From a checkpoint of a small mixture-of-experts model trained on Wikipedia: 128 experts in each of 8 layers, 4 picks a token.
Below are experts of layer 3 (counted from 0) of a mixture-of-experts language model. Rows are named router (the router's row for the expert), up (a neuron's input weights, with its number) and show model dimensions 0-95. Each number is 128 + 32 x the weight over its row's rms, rounded and kept within 0 to 255. Numbers have three digits each.
After each expert's rows: "comes after" lists some tokens at least twice as common just before its tokens as in all text. This comes from a sample of Wikipedia text that the model never trained on. Tokens count by the router's weight.

# expert 70
router:134154138158177119124115140150088082089168076076122121165148123168148110135093083099093170174099178091141112099125171086149084137176161123104161109083151109166120105089118169110086103084147078090149116162155113169106123178104144096084132116168096168106175121167090081082089098105093167113
up0:108106166077123103100119114095162161169127152129067131081121112075110130122098118154113147110059105186123125141123080087146163052120080108103154161161141160150167140088166118136172087096121163170094107111150148132115141088164108182124156120123118104211131133108103241131178059082138161155
up1:123128143127135118073067148103127137106074162094115193143103090131144153124144128099123119173100122149097147153090150147076181131106137126175085141157091105084094128186118119139087148200047135156158147100151126114188166098145143133138086171100174170189114151104130150176153125142096076154
up2:094118156111079103095125118172122144134081123106150151055149107127162138131100126132136115056135127134149086082128108174183173130103199145058159130151154070129164177115123126147129168118080181131061121161078135083138154150110137106156207159162130150151140174114087127107083100120146073134
up3:111157111152123127139150155123120187176134140146116061144132108080058103201123145123128141133089165093176162098154085151181129119088075131088067112071140172150187168148159019124136113133134129151108072139100104132159165142130111097099170116112166112100117163118155114128123128104160094101
up4:076133156123122120168181127164128145158052120163165149158142130086157078101147125146129117183173104141102106155152132113116115129106090115054084144113135128131105144139139120136140193190140106155116155075040155096082149129192149121066127134138145105154162195115161140091117070140108055140
comes after: " ", "8", "1", "0", "7", "$"

# expert 5
router:112123137160173107125108143123092090089169083082129099173150109169145123133085088086094178175119176090169092093127164099152084121176146113140156114084143113169122126101117166106083099089141081086152113157154097170087136172119147092084161106174104173140173104163094084083084114110091173126
up0:082145193138157112120149147091175085147085049171130161125110087106100135174155184181131091103098127191103128132126144167113142154095151111070122131135136121148114047139074129164108119132105122166062072105117125113117132123088125172144111117095159093154052075118159123152119092159068170154
up1:084077071101152138178095117083154128100036170135147137114060159111132160123146193120070095119131131125129149153140168109132170123103131145119077180172096084180146137168118165135093120118133138124134160160134124056181088093102104113144152143124119109088095155146120151136128104129159151154
up2:146120128147099101195100093143113140227120115189149142139096099095107157174138127098121143116144126175079174125200165130157146070091113126131149028176113121059174115154146128110135226120153115146083152139175164099070155152116147111163176129118141075111096090075120131121109091168134143193
up3:106134164045140118146112112116111131135138124107144151131179109163134089129123136165111176078115102075043127117155111111159164130130153175141135182178184066138058115075083135142091099121098128120101129041114172167133150124184166121141168126133105149134131126099173122155112121112081121104
up4:122175113109112101093143126163123122162145115137047133100141094058133132136114140096152046122158172119076135106115130088145147135167110131144108160102180153107210100169085086184114115125132139102186117095134149138129150126104189199109165145151104118132145110108107094094101098160126130136
comes after: "-", " UTC", "4", " r", "3", "7"

# expert 115
router:108129126152173120132112147121097091091169082074130124164151132163147137150088082083105172174104176093172101089123164094137080131175146106140154104088150104154106130104130165092098096084151082090150111163167112176088141175106145102084148099174105165126168099155090078087094112131092166115
up0:190157178102111166144122109132164136120115140079084132134076128133164094132103172103132084064130113176146166145114135074090131073124113145127114102155156076135110095142142100065126202162135133090088160180098096111125121112106116172177186147125105132140096164145184127109068240090120145116
up1:189083167128112176091142112129176123132106152139159150148087133132144130178130105136137149140093098157079110167107073129098132130085159118159083101170163096145118124204197127141116087111109124136108185096129086126151121097141126139139130090130130140147156173136144111171168127160127113113
up2:160084096108137122099134193140155142106130115143139168067169118093155133082089131098178155114120154147110135081150153112146115138098120179094125141133154135129098148097131104092096181154154148104093144062131165097085117125167169132148135119083136095112126163115080166126136220155118036120
up3:139138118085117126164132129176129145152112150132145142152153088041132093114097176144100121089146130097146119154124097106110147133123155114089122110137132137078148099110140099131196064125070144125100084098098088169110127169108117115157119120112038185108111125104133150190106125125166118092
up4:111097144072137142142157159107129154123104122156170204165149166142131125148148159101143128055108106076066184132083127100088117128114102154120154123158099106081171140173133181150131117195171139124073178133078178135155127151129122169133102106070141137131121155152109158151132160129074144092
comes after: "-", "Personal", " Binomial", " •", " was", " Team"

# expert 3
router:126159128158177116133111152142085090086177078075133117164156126175143121139083088083098177176115178102162101098133156091145082132176159122116156109086142117157118114101124164102098111088128084085149101148160114166089129177109130106082128101172123176115171119154083082079087106116088180123
up0:140180187135086085095107099134069120066072148084071153088164152130108150124133162140134140132124134126100166161094204100169158089141163078158122148176112130128130176181090101133197145129105147129184072145137073152155159145125147109128060141162134137137130189115198125207100156106169105142
up1:126131131184100113132080091129091163103173141172160151185121125124149140140178131118147072103106138149142122092129148191106151159097106121181167139165081203160098057107127180128087122138127114128076188129091132139132058154099188181114143126157211172138119129123091142159148147089144107085
up2:054213144100096134178136098112174128140176135135114107078134132136165114110071098148151130059122127154190085169170097126103103123095115162159193108079147076126105132132174151124116116157144151188097104099109113098101112152093083138125073151038192074135147133133116124110155173136164106120
up3:131153170135134146090042089093108108159083100128096170076121150089072133143123145139189109120120138136087143150086141142096114119099156099196151116149144176162085072105181115057103141121166115087193146104063096114136116075166073130149149189147129133176137169136154175182124112145156095149
up4:126108142082111119111120142119169109126132206094151184069135149116079124123135176079141152142058120155170118128108143115069117177112188114105133185146091156101149137164134141120176137119112183130053151144101089155164146136090155121130131198120135169109118059127137179101133104118145165124
comes after: " Website", "Women", "8", "9", " did", "4"

# expert 71
router:136146139151168114124111155144089089092173080079119119174147138168131132154086091084096175174107178097164094091119159097148085129173150100120156114085146109167118126095136169094088103078163086090161101163149105164088117171103134088081138102166103169102171105155091085086092095126093178118
up0:071074163113075118124198111106145186118118115103148107119067094122152169077094141075177127157146124171133138116102048138153176138121100110163114116123132174097188110139127106144204084103108134149142108152134143108135164137160088104168135141098099069160062165127141127175109112084145099134
up1:168153139041108175103138129150129200164131085151135122082085129127152187129208116082122105155166128175135159145125179163112110154121105092113081146162111182090146138115090140122112149171107127132144118140163116076137133138071138130177126116167145085147056146207145100124151149098118118116
up2:108130158198117083068141070121176138133108177109143131056158131138134185144135103094146105109143072113158155143117143158143175103144142082116121169118120152110138132130175086147112117089148154125111150082057148047159109106139141125103148135148158151098149146147149169122063127210094104109
up3:074121096137125078150130124109087130074177110142140167136088091125121138134132114129126094118135134154184170109127070145158176121103117144099133117197092106140094124165131116091175113099120148132166138108187124151176144112116120172149097100080136144123117111103173115125098255172120172120
up4:118170107156100167068097074071152097165173174090117138083095188105186127109153129091075092133082091088131120166192135100196138167112118151143170171118140154113083111134163121111100112101064123124094133161104115091137096112140161105130128178167107116128078102162116158154137110138149145119
comes after: "0", "3", "5", "8", "7", " Species"

# expert 104
router:110140107160172103128106131127088091092168082078118131170161135166155135145089082083108168176108171102166095080132164089158083147175151124155165106087143115164095143103139168102091104088140078083146107148150113174088136171118140105082151098167111169122172110164089080086090120114090177108
up0:108140205139110098087106188185155089207120118098158133067051178137111141120162095110114133106150112135121105127087056154066194124107148083157143128138136109100147068144120137148112128186119145127124134090104109085147123141089088130117122177158168111152124151107103161216154141113154181140
up1:104101099058095101122125119165234149131097144135083143133119111144123131163156155190082124065157102173121106111133059135135136088088147108114124175134133127129121125143120129068183107137112148104149124110061137123167118104094068163138102134114099093180086132124119139103131175100132157104
up2:107170128074100099106144105106143177136160119162060097090084203121096162065118115088175153142109144123132100164132039159167148085186111143123097136175113066070112137118146091122160131116170132104087130173128069134146157099121171109143193149143091098108136085139106136128153147134149139121
up3:145103159121088126179126108100148101096082204084079114118126150156133114106102096130141116143114112095131188090092142093110081099128140168093111158151106082139137105139108093037099116197155146127172117088160099128140123094093078142141081133121252075148126121098116126149130149170164137193
up4:092123149134129077141175174131141181151099110133115106095146177099125178118143078126137111079118139123034092086140146156124116088065194109158141159129122172123115138149111118119154157129107194121197126095053080160138143104188078156121172106060103110142122098136163117092092130164100099136
comes after: "-", " was", "Personal", " Time", " (", "=="

# expert 27
router:131144159147178143121143141157087088090171081107125119166122127161163099118096089126082173176101172088121133128136146083147073155174160116106177100080146104151127090084090171108096113113122086085165107175163101166097108181088127094089119128175095180092163143162096077096110102117099144098
up0:222141169120096123141131173138132149112136081132149109108149108135106116125132082117179090133159139132151080108170195101122121143107089133136101126104127099068149135154110123098149116098156094096132135093135134116191124146109135121051101096156146130175120136155078159055130151130170112105
up1:063047076105127196088120154140147136138113086107165183136149084097128123057171187130149112159110118091148063100134131167168103128130094102165134050143082113172181132105156101131174133115105107105192111122078129135146113120142085127098132132100142132112121111151058143131154143104112179195
up2:172114178105126135166141145122123155210124138087163155091141183172083122134146116107112106120109044153118164119124100147129160063118073159107123170150170147141114109098164140068153130141096157110169156104087159135138083174156123176121170141152120113165128058176122127090162149106164166119
up3:065106149198120131127124167082110035153119146096106126092100041085096117208137143107133126116172150131153093104135120087154143193141137122143168095158099110160136160137210136112135087195105131108165112137109161101177138063110177157126160125085121156166143071139122170126105147114160072146
up4:097135161136122066158121152125110176131135147119121151106117189119140123132071097139169114142084162134127143128077160170107169129140139105145106112097053148144115125157126131135144120159098135158131110110135107132165151124154187111078146151120104075156140121150124127120121168101111105162
comes after: ".", "–", "0", "9", ",", "1"

# expert 86
router:161152139153184153149110118168069124084174075116129096147122123167170115128092075117101176167129175095101147138123125106169075149178156145099158088114156136137159095090085166111098125156096088079166145160168099175110082183106124112079128137179094172088177096147106071122128091098104115113
up0:137139144139122095093130114119197121123171175142176179056117079118113183133064159110132114139131123129091108154105125213042135118097117158114187151110135147128114170112136082070116116116102143123160138172145102117046121136119128169231133166152211103136175131116156114124168092137177111114
up1:032135108129161118130143096054125104152143171236185084157133120084175142089136112146143142146051127087123135124107112153147130173144106149126110153062174096197121147079131160093114132150144159139133127110148140162136118128165126115125194115111113104116160168103156142117115099120182139178
up2:145085144120083140170122094096111176108146168114164129059162151052104135114159099142096151049141125103112078130153141191076147080131085110159146113151108154115146127133126178153132169160169152125126154183082165136127106112115149150155125118123135088163100158166125122090109066101104154037
up3:138102120091115162112181074096129125075081178199170150154098215140126134097145141122142116111133148146110201124058149153144147122107103161142135129077155152106115123151147079123166180119125128110096122127175133113160112148127140090094084158039113168152117154155075134166151160103101173050
up4:131182137135103139155122075116042101136078123110123198094188154102130148156164136135179137145132108139086090138125179216117160097129144120106174106072162124073169152081080050107139163161128140174139138146118145124108145098166163107143090160104157144134105163126113141127153133073087120079
comes after: " ", " (", "  ", "~"

# expert 99
router:166154140165185132155095150141094083084153083092104146141153155176149098112079086123102178168091181124111115112167170109137084105178170135154177128083122113150114173082140171139123110087163081086138132165162136165104093179134124109081151096164107172093181150166132078081085085143122137124
up0:181151082076139168136126113113145101148114154154144158120128111118172082127144077118121144164099126103098200127090130146106158110188134168159133171109158130133176088134138130091112077191144160157126212101139152104152089126184142160131169105123057119112128183116148131113119145090128061133
up1:158157160120081131152162075135131147059116103151124147156132175073168140114149064098144063076111118151100171136148126108112116145140124116133160079140093211162150120125128080131116093136119148133111108129179170127150101108092148124203124127096129143128113119081113161131104155113116154108
up2:164108147146089118162116085146130083154119108129165019175130140171130153148103116137196113145142137117083188156161132143093151131137117138122139219109087134177097096115176156150074139101083118177093060103118054152173137131141107099124150098167109128128096151130109146123093119118107100111
up3:110111067076154173135122087093137141083104134140089069150116162100082089150133164143097093068134117136084044120152145132187139113149167124144154138117085154082163100127121092145108156178171164130106152069082153049093139116118148198157091137134219111119097102176143217165161142149173105146
up4:098105098199141176081131113164128177163149115088084183134118208154170107107134124188121159143130116132105191095116094152107116089104155142098143162139112090109144144145137113137091082181124161143138080134141084133090168130086107148083141133181109106163082149119136167097122150104139107136
comes after: "5", "4", "1", "3", "6", "8"

# expert 54
router:118146123166173097113120154115086089091167087086105134170159104169139151149086088088100172172119172090152093089119168091149084137172125120136146133084156102158117128108136168094097105085139087089146095145168136165092157174097131097086161103175128170142167108152092083087087128121097170118
up0:142225180104089155138183133168151102172094188104119081125173104070119160124139116124132106110134098168085170127142108099147128144141100138103139157126143191134116127166143164182180142180160152182092150131183123110118135119184135178132171168149090135108099157091088160125178130085147151183
up1:143097150132137132159145079094109080183153132131094058115128105158155130079079136125096142138149089191126120115094059091193144152117124149111142140157122120083144116110178113097126090183122117177100155187106075149184110130116060169152151159100100161087133111186128146147117153160146128195
up2:191120118172118127152073081108119093109148168164129118100132148188068108130126134127030153068120142150136147185168172166100128142098164131114172137120136183140152174141135217112168122122095130102167163095120130076091150112160152184119112117126132118123094098127094182064108067132162148154
up3:162116119120107173075126130094136172155076190145113083109137115156072145118130141183168114070080127109113115124110120133186094138089180175121180133143112150097097153152110050151104105089125119125124075107149116043156125122090126148168170116108125156089044123108139173151179164137148143146
up4:128075126086134136122191122155153107180127204178096129082173148091131100098122154129124098071108092082149199179226075142152107159119131091162142121143094121139143146073155140112128133163151126207165103141104153170150041113161140130125179114132180154171117191159107129137124147082177071138
comes after: ",", " that", " and", " when", " where", " but"

# expert 17
router:118131129155172112131108152132088083094171084083131110172160124168138129128090079085093170174108172096160095099118165092136083112174154117138160132087138117168133115097126172105092110085139085088156109163154101166087141171108132092082157106180102172126171113162090082084084103127088169115
up0:137137143088135131082100168154132094153138157128148107109155109124077119178119177149141133078184108113127146120089160159104169142118155096135086089177194150046124114194136098094088166170120160114060113060155104075197083121105152158173189079105101121110099114143135116162096113127114048074
up1:125081085100161102146166156124154211163110107137097167132132195119093084174230131150117142142120095130106096111083145119175135088104125091144139117145076142059122126101125111135173072073094155181113088108187218076116115126106157113114120097111111114131114147084117167131124088143159125174
up2:208128107127099134180125056120185157098126123133102169094156099182211174092130150124097135129136106108139147135141099124123185106110134151127119105232115135070119118102091105015189163085158125113057153144089101139079079108100172168180136119129126149102120127049137115104137175103102099090
up3:073070117144112162153084077129066133142137104118123109150158116142131134085160129213081111109163118181113146127213084130102116101140189150160136160148131131086121065195078126081126112145067111110071182058141070155189149147154156186155091077067173142165085082125163114103057155123133121138
up4:131164141114083099171138110149107179134134141125092135118098094108141154108168127142093127061117118113113134143186162131181138088144103125145116122150125092128126132087172156133129118199089140113134173107156175135111115129137166146130155168146222045153092129137094176105145105120109123069
comes after: ",", " University", " name", " place", " and", " song"

# expert 101
router:142145115159178139137110150145084085086170081076122122167154142171150116131087081096101168177103176111158099091120165091143081124175160127131160105083127124160118139096133171105095103088149080081143121147155105169086119173109142112082153104176115169100172113164088079078090104128088171117
up0:041129077197113116093183075055133091075098163088149134107111107129126139118157113176166111081131128114116107184149135156148147069120124134207176133137124180175099165155156127080121117116144159123140112184161151125183101104109122113159166153117138130118110143107139087134063184080155128105
up1:098177109131096132060058160095170229133132114099108142159164125064099142164098136125111178059105110132095163108133178177151110160081144150083085085166147137091132116172183127139106085187154118143113114147059148148117171113175142144132121119129105113137111161127093128128116160182092169063
up2:119089197138131132147113149151130139179136080107165157074150123142153126163165141136073126128094143149065179132092096129164133157106155127124130118117156159122157127167190132191130148165148152143156173125054166169076136115178117138132111176115159148172104122160152087109104128111122178150
up3:186139104133118128115113148139169148109163136179090081127139156132203165097170112089141135128195119179156170129087122158120148125137140132162100174144202083081214131127125089102104161194105127124127118143094098139147099116172065114168056148192072112121061137154125151103108120153086137091
up4:090113075067116157110075156108156080109095144171095139106150150131124151075167143167128050143072089185084163141109092103120120178108082140157127194130140077111120129090131147119129122131128134142075098144160199140144160117141090129109159140097161116151083151088166096212176140182149097088
comes after: " v", " name", "7", " Episode", "1", " def"

# expert 39
router:092111087170168096135106149087097083093165088086135129166168096162148152120086088104112156157119172095168081105120162093141084101167120124162154101097167100170117122138154169110086133087098087089129104127121127168087159166120092100079164101153132171174166116153077083079093161110095179130
up0:128140121120105162125166146089101158180138141125100085133144094149088117139119159138158090103122123148126087151071083099131133098159138095134153106203141117166097096140135149150187138122144112117143169147053154144102177179126128115105060130079131095162109119155077193091125144121131110170
up1:111149132159080161124155103164090156168117151080182129164133159098139131074119134102101128071152124090160133083065085109164138094120145116069089122154196105172143105178123181135119168127083135140101168085112165186113075130118050118143130136113132136162158119069082151145170124132141073146
up2:122147098151097094120137161115149115156155109119135118171114204083116089089162125082094128064179123072137101136126139146102141128077135103157134136137189076141132178181212129184147172155094102082089140066086177187111063093129116052127107174163133159103141169116111152149132089118129140178
up3:152147099057139090131131117140208142077160154088177147111181149126125171150149120121125175078138108193117127218089117081109126079073115132021090124143118114144102111128161068149102097129143152120133112107120169113109144104138118098107163150137113165120134035162185158144078088162181133135
up4:186139152147117141080150065125098121105143138120077089137089093106163139094152153165159162116176139086143148070130141146079158135155099093081183085144092137145091085139148171132167129139143178118084140187192177073099134085149157132160135105157157094120105125121082159146125154125136170095
comes after: " the", " a", " and", " of", " The", " to"

# expert 20
router:124136148164179119127128144143089086092172084083139119172145133169148112145091082093097167174114181095157097094112167100121079127175147109114162138084137115166133112091104164112085116094130082082158108166153098168088126180106134103087130122173100174111170124163104078087080105128097175116
up0:132132124139116165166084133076107133169119177105124085057151104095118112117133153127157112102137096128087130175185127098122136097132170133109142188174108169100126154161135132155206129109114130103152155117113121121163099191084158163110174093065101076147149081157117118123125103147136092123
up1:110148110142138100188120117128132127086117180190162060136109091165187124127080154124131140090163081164135133163120106102139141114126158095144145185151113132139126120161131111127191083184104144100095171122120144136199119092142075104135077140184144103169071106112153115140119081055190107214
up2:122124119150096120149165097124135107121107123093113130121055166108107194102105136123162191111111129112133159169142098063114198137126132149075105136140105166111128129121103155112102180147131226098100114132115220125115097089136087068127129075126127140116183120098147175190109154070224121086
up3:155087112162123170168097138152086109109149131205148126134125147119118125180142139088193082098108125098129123152148132116078117094105144152088120122122153142116102094062176132186160166071119132134140205183141107117197207092164189123095097105098103146156131170117136154140133120145086116164
up4:122092152184142132151130050110183149165131196098100148105113081145109156110152114096111092059156152117132143146127141145128104166119134160091083092157169118077147121175118146088140182117162173112141134082128139125184156134204114136172121156117093153149128134171166128131147149129077188126
comes after: ".", "0", "1", ",", "8", "9"

# expert 57
router:134153114155177120125106142142089084090176077081132109169152115166144147147084086090093171172121175091158102104120172091134084137181142135113147107080154114155132109100127167099096100089141089084156116167164107170092144178099132098081150119178109169122179106152086081080084114123104167123
up0:111114135103119124105184153172104102146107097158120129066177128128163130139184111115092190133139112171151123098172164122093184130087170148135081164167148157129095119174138101149138194081102119119127120121097189093139084065122138097174143177109183083107168116155113164127193161184108112125
up1:131061106129116118051145141072164107188151196106106083142100168105097118090169111156117129095104112166076138172108114145178137064138173227148123178206168087078129160137082108191138129092092146085143154054110126067137114129144081107115102117123111133105121138152104127195126184159141127098
up2:104086087152128133141128139138187094099140147180065109165099143122147144122109070191109121147141162122141135155146162147143162084185177071089100059133087075116107149128195109145137132092108121127112107084131094080145132132129143112160137116109125050180076177108151123127173110145129158072
up3:138101127092131130199145141138115166112181146121101137124087152108113119150061154090120172097090068087123133143148078089158187213094104098139185096145154075161114094115075176099135094079107173118086188114153129069127065138107156133164072115097062095140101091121175154133175176162074138198
up4:156116079138152070135144149059137127138139190110126118124105071082179167157117132140115123142084067173102148172095112092178138149086058131207129114139140114086163130163127116167151098137092181115082094111077146107118139116096134163104115110121141132101142167130156144072155145127155066164
comes after: ",", " (", " a", " \"", " was", " is"

# expert 53
router:116165128150178128099147148141095069089166109099177181159133110173156099122085121134124169153114168125168114122151171157135093148178129092137169093092173118095121081093103174086127102094124083115146118168138119179077087185104155093098081100145091177110166141152124070087112095122110142109
up0:226130169148074115203186094121171101129138144139141115126168145124150178127081078128149123117100145153030217114161114055194117132152130094166117119124137088175152165089132115188123147098122153071164115099172100137164115125085134153152128164111094118146132128135120169128103158072205128087
up1:108103195039122186135191090038150115079135128164120144146169106145132121139104072139115104136106104143084040101125090119067202093131086115103162160102151083165157112148151058074171102118151136157145119142132107145131142175114144150090102123137154136124139116078113126141180132119171108040
up2:138031121098086085130118092078104180114133098148159119145113130141176130156144148158120117162151155152110074172115127169135139125116229123133126141126068113153086085106175140144130095120084125140138136150109098145140118069186137104123167097106118103104114146127113138078130112140121163198
up3:080100106165136118138139107125133132126100100162159158107154135125139128192190162150134108109165158096101120127148117069139117137154085159094127190144154129116129087139119170138154134100128118110103066102124145152139072136159108140082134200132121093157172111135142116077174109105138096130
up4:147112110126201131101138160139183112128094113103133175117135134077112132121154119138089127044135105149134120133167173149086111140138066121117159117164125227099122173199151131069123083110142106116122128171167066152153146120148160144101159039115120173128137079121223126094169132142104151116
comes after: "0", "9", "8", "1", "2", "7"

# expert 83
router:139167109158175124116107162124093080086159090079139140161169148169134159124095083101121168173110174133167095098133170073129087122171155123150171128083131134139120157094159157103103107078142083089123116139152128171088114173103121122088143087164109172106174089159095081089085112137092154125
up0:164141164127128170177112126125179112164119068143156096153170157148178143202131118104078128164174138148194141089107088139067140122137119082190114146143115076055150088136131166106102142107078122139079142187162099089040134114170123147098153108121110134088101063092063132077110140148136035121
up1:112098143123151154180120163120119041101127136157181082166086107185179152150155057139132053153143136143099091078139121109214113088108085115097110126113144087135155112147143106135150163137136143141096158154088114108118150133170119187110155157144108107163132201151136114100123103073102117057
up2:115132157070085080108123215128098108124132150130145121093110114110139182087204165123179185139131106131122160125108127167106123151143127054155133143190104067139057165113154157112151127125163162216136157193145053091208112118133103082119116136152121070152126108177096143114169128140165125172
up3:133130117118120031099106133138105156118138129116002106083080147165145141127125155138158106161151129090106117183190116142092085170091119103070132207117150137177073141080082135080117146125119183096123140102111117084109188084116097160094155111148129159113115151106167108202098110136186146123
up4:156133148177117142038093124138091082167141109157130152135144137129116181133146187131183112144122130122183178155149127112116125125093155111172148145134194153162180147104107073112144150121121150134158160196116174107105128118139170137132151136077160143134106124075148092153202128118107160159
comes after: ",", " known", " such", " released", " used", " moved"

# expert 93
router:152130125169181142155121126149086093090170072081104085167119115179158121145094089147104176168114171077115126130125136080168083164172173157102178090085154101145116114098097168132085095126109080091156111156159088172089091176098161100086161129154086175095170124164086081087112088116127127100
up0:101153145144128154103149104083128143157106115115080044116108063080137157161127133051153170091152170095111166110168107092139105172078148152132128136193118181148135101106163152173127125144135128156163095102147134022143151118103132127192120125133139118182112077129138171124098150108146145094
up1:049206134133132108034100149102162205135137120125070132127102107104108092175229154117126115163197112122122140146150171119173157123120135062074121135090103172122126125173156151156159152191145138103100154078084107148129119136087112206162139154102114145126102110125077096060142140122170127131
up2:186105108061145134106156063110137108116118148163160090078206089137126125133111134090173068131145118104123141140148136167092106115146061134075193080114147108069121075101123169166127198095100149214099121149123214040142127114137148118123119111176141130157153101162137125134124116146154159091
up3:085095198116092186126157145147114181151079140170130117131113127107125179113136116155109104156152103170120143115096112108127134145149131142129156124119157082246130186125163153150102093123086134141182157112142178160084139016096110165127161141150133096130118118149147176140098140135156156131
up4:128160118117158127110137112098144146117133148152113099138173129142122124150128117074052126111099134118175072145132129147141105107071086126154110097126117149113137176120113064098139194138100117096109167143135101136114134155157116131139128107108121179130114120136084125126070118152115136165
comes after: " ", "3", "1", "6", "2", "4"

# expert 32
router:105131119160174096130116154113088090091170085083119102169155123169143153142084084088102172172125170087169096088119167084128083114173134130151151109084152106166120122120131171102096103085142088087144113153157109172088159178114141099082165110174136166150172108154097082086092126109091170113
up0:092144109127117098110145124094101148152199156156077127146145117136106092112182132125123129146085118126100126132071160152135114125032086118062087119178146094120081167128156080171132139110151117130121113093135143138174102131149112145118067093144119157144119124025136167109130181118163175164
up1:132089225172092109090129126122102133100072187137107119083122083112173131098099120126067097112070121112127179121131096143109171146119119132150137127142171109144140127112120174121125131115083109163083160152162091081168175130097107113124161101126138087086095162175133182149129155162168154088
up2:159127128097137118119080111097173177124116136135124086163109160097131152178139151171179102127158104105185113107124058162164137145107130129153155108126124192117132199092160108159171184160140130143116147085110131164109149098112089055107076154093106123139117104165145156095093147090159132082
up3:175066093120123147069123114104142148167143103180167124168087113138102170171058233111109102142118104108087099138068156084161132123064124133106132126128082156146135057092106123160157153086112131124144098186130141098116105091108091083176127152132139123095093114138105150220127163151134084120
up4:150104135151113112123131115164157148145099110142107147110092129045101137052158144153135091033124122145090167073238109133076111150110149120101133153152178164146178166146107093118189099156116142110061103137127146077186119107163108138151127139101132075110156102119152117185114173148184080111
comes after: ",", " to", " and", " a", " of", " the"

# expert 44
router:120150123156174122123117146122090098090167079083128116165149141173144142138088082079097176177113172100159097092119166085138086130173146119131156113087150120156120133096135165105087099081150083080153112150148107172092133174110141099082161102175119167120172099164088082086084120119091180133
up0:110141131165131124136100135128113159106164154116103135095088124117106133176165108156154076128125157133130201123127129115120122120160107141123065186138105143130123181159111108176164115190138136080136068145159133096115116096165135109123095099117164076112181147082107125144090134107093093097
up1:114161122168119158157119070178141148137137117146092144162098137160076156077082177124154084118175149147133174166176131128165133138114105037079085182136130105110111135131164122076119100138149099080144155145134214101127120139156109092118105170135118085168102141121133170133113079147131070169
up2:148107096132135089103149118130092091190143142111110103128102062139127118112124121122147103106131117195146148105117110154086154112103105165143137144196094126073114162195068102151042176156158123184149105152093154140120083117130152072129148124121201144127089135198166213122164139119116131125
up3:135146148144121150115116168137171100126176171124096062099095085078162101061171107133145130086194095118075125135106109122110156145102133091218072087154185022124135123128128106094125130210137152127151147153058073146115154123187146059134135159108095138127086117122162064168158099167164127156
up4:132104072080166102102085106198106156109168126136162153106138156140080131119149156127136132127190112132160111133145093137119136108050113157116145092154153148087128147121082181110138083167124165123117093144141107074115126105112082161114218212098088119183110193126120142061085182091148127077
comes after: " was", " Date", " is", " Place", " Known", "-"

# expert 21
router:127146149170188082136124139104102081101164083083127110172136118157161121155081080086112163173140178123160110104121123087128074126184153144155142104084138097165115134128098168122109091112120078108144126149118095174080150187093146141083132128170099166114169127164118075069080154109095172125
up0:088133140151104158090150092167067148134159088161177158115190150164134089163119084139166082164100112108167108103123093123128151154125129155127136100145096105107091069158103140063155091193104104167138184163108176144117069116137164125131118113108108115138167097169097121129112153104146132098
up1:133136120148138157100186085138123120101053127161146149094161151141096144106085122157183140146117129091132143148089119145111131153106133104092118130162161146156147137214154181081139122069163126187153136151144133039174153128162172175135084151082117103133133108136175139148132168167084119223
up2:143111119141131126105098143085138086121118213131077141150150132147076118138109115170140130122082131147175178108144064147143156060077197171125114113156128117107138139091110098204142113081166131129105144146152131146115159141126089139174097156093143093106119140083108140132144090147120168182
up3:161130094178138146073078132081134128194164144114196076078213136143097121106203157148164153113114113159159161171096124120153165135107115092175107097114196087143105176088163095156169139133129091194086158066096116129117166082126102132130133160138094099098108134147138135105170182204171128108
up4:158153089126122106197115121131108100097090199112141132161140134170090128108139136189124104117135110151141123103137118195082139102161193119141138108158111143166117121106137129092129087162140139211105147134078126155163170096179099109149072170132140123113104161138141098168106114106195116148
comes after: " |", " in", " on", ":", ",", " ("

# expert 89
router:160151146156171156132117114170079118087167088116127110155117119165170132150096099117088179167143171089088162150132119087167080164172159144090161093132164112140138085088099165112088119161092084089170138159165108163111084162096142086080102149161092155089170112155078079108143091100124097116
up0:143123093139110168209131107101152074210136164186152090167111098069131116101184092155105120124133117118148156122095112161045132166161108087111114152140130107139165174091186168108083127123103176142151090148156102147169166124144131162142131175130190079144149100092151141134059109108143129121
up1:135050167208120185105169118147137174105112147129080083053095120125135099145108144154133146151172158138144053100151057082132101155103103090130140089138089081132080101090092120175119135130089036152163102133189118112168142120130083082123125158093101170130062210149134114186125101113138170095
up2:139138114103042136081146126101109097138113148097177144104103124128113116136159094051123108105148107102045065117135103071146141060135114114105120163085110185165132157143098107121137146144139149152134113107082132156067172147169130194110072141149084118136123093164129122123139108072122122090
up3:121085092133130102183114113138087104084128172102172162129123154196095096131091146106122146124131104095112093101228126124072135108141113099104149104098125145217149106122078108097120090137141102114173107111187090106150127112188082186172170102126151093159142129126123150156148152105141082109
up4:147072105136128083158125105105097061102130143115189129189151106125128139153175136138139128135115124204102132161086140119140160138141160206128122115132218131198115118116082079149121137170117108153128131102139076115130096153182114158103147087116194068097123151115094101111120121087185113113
comes after: " ", " (", "–", " +", " −", " (−"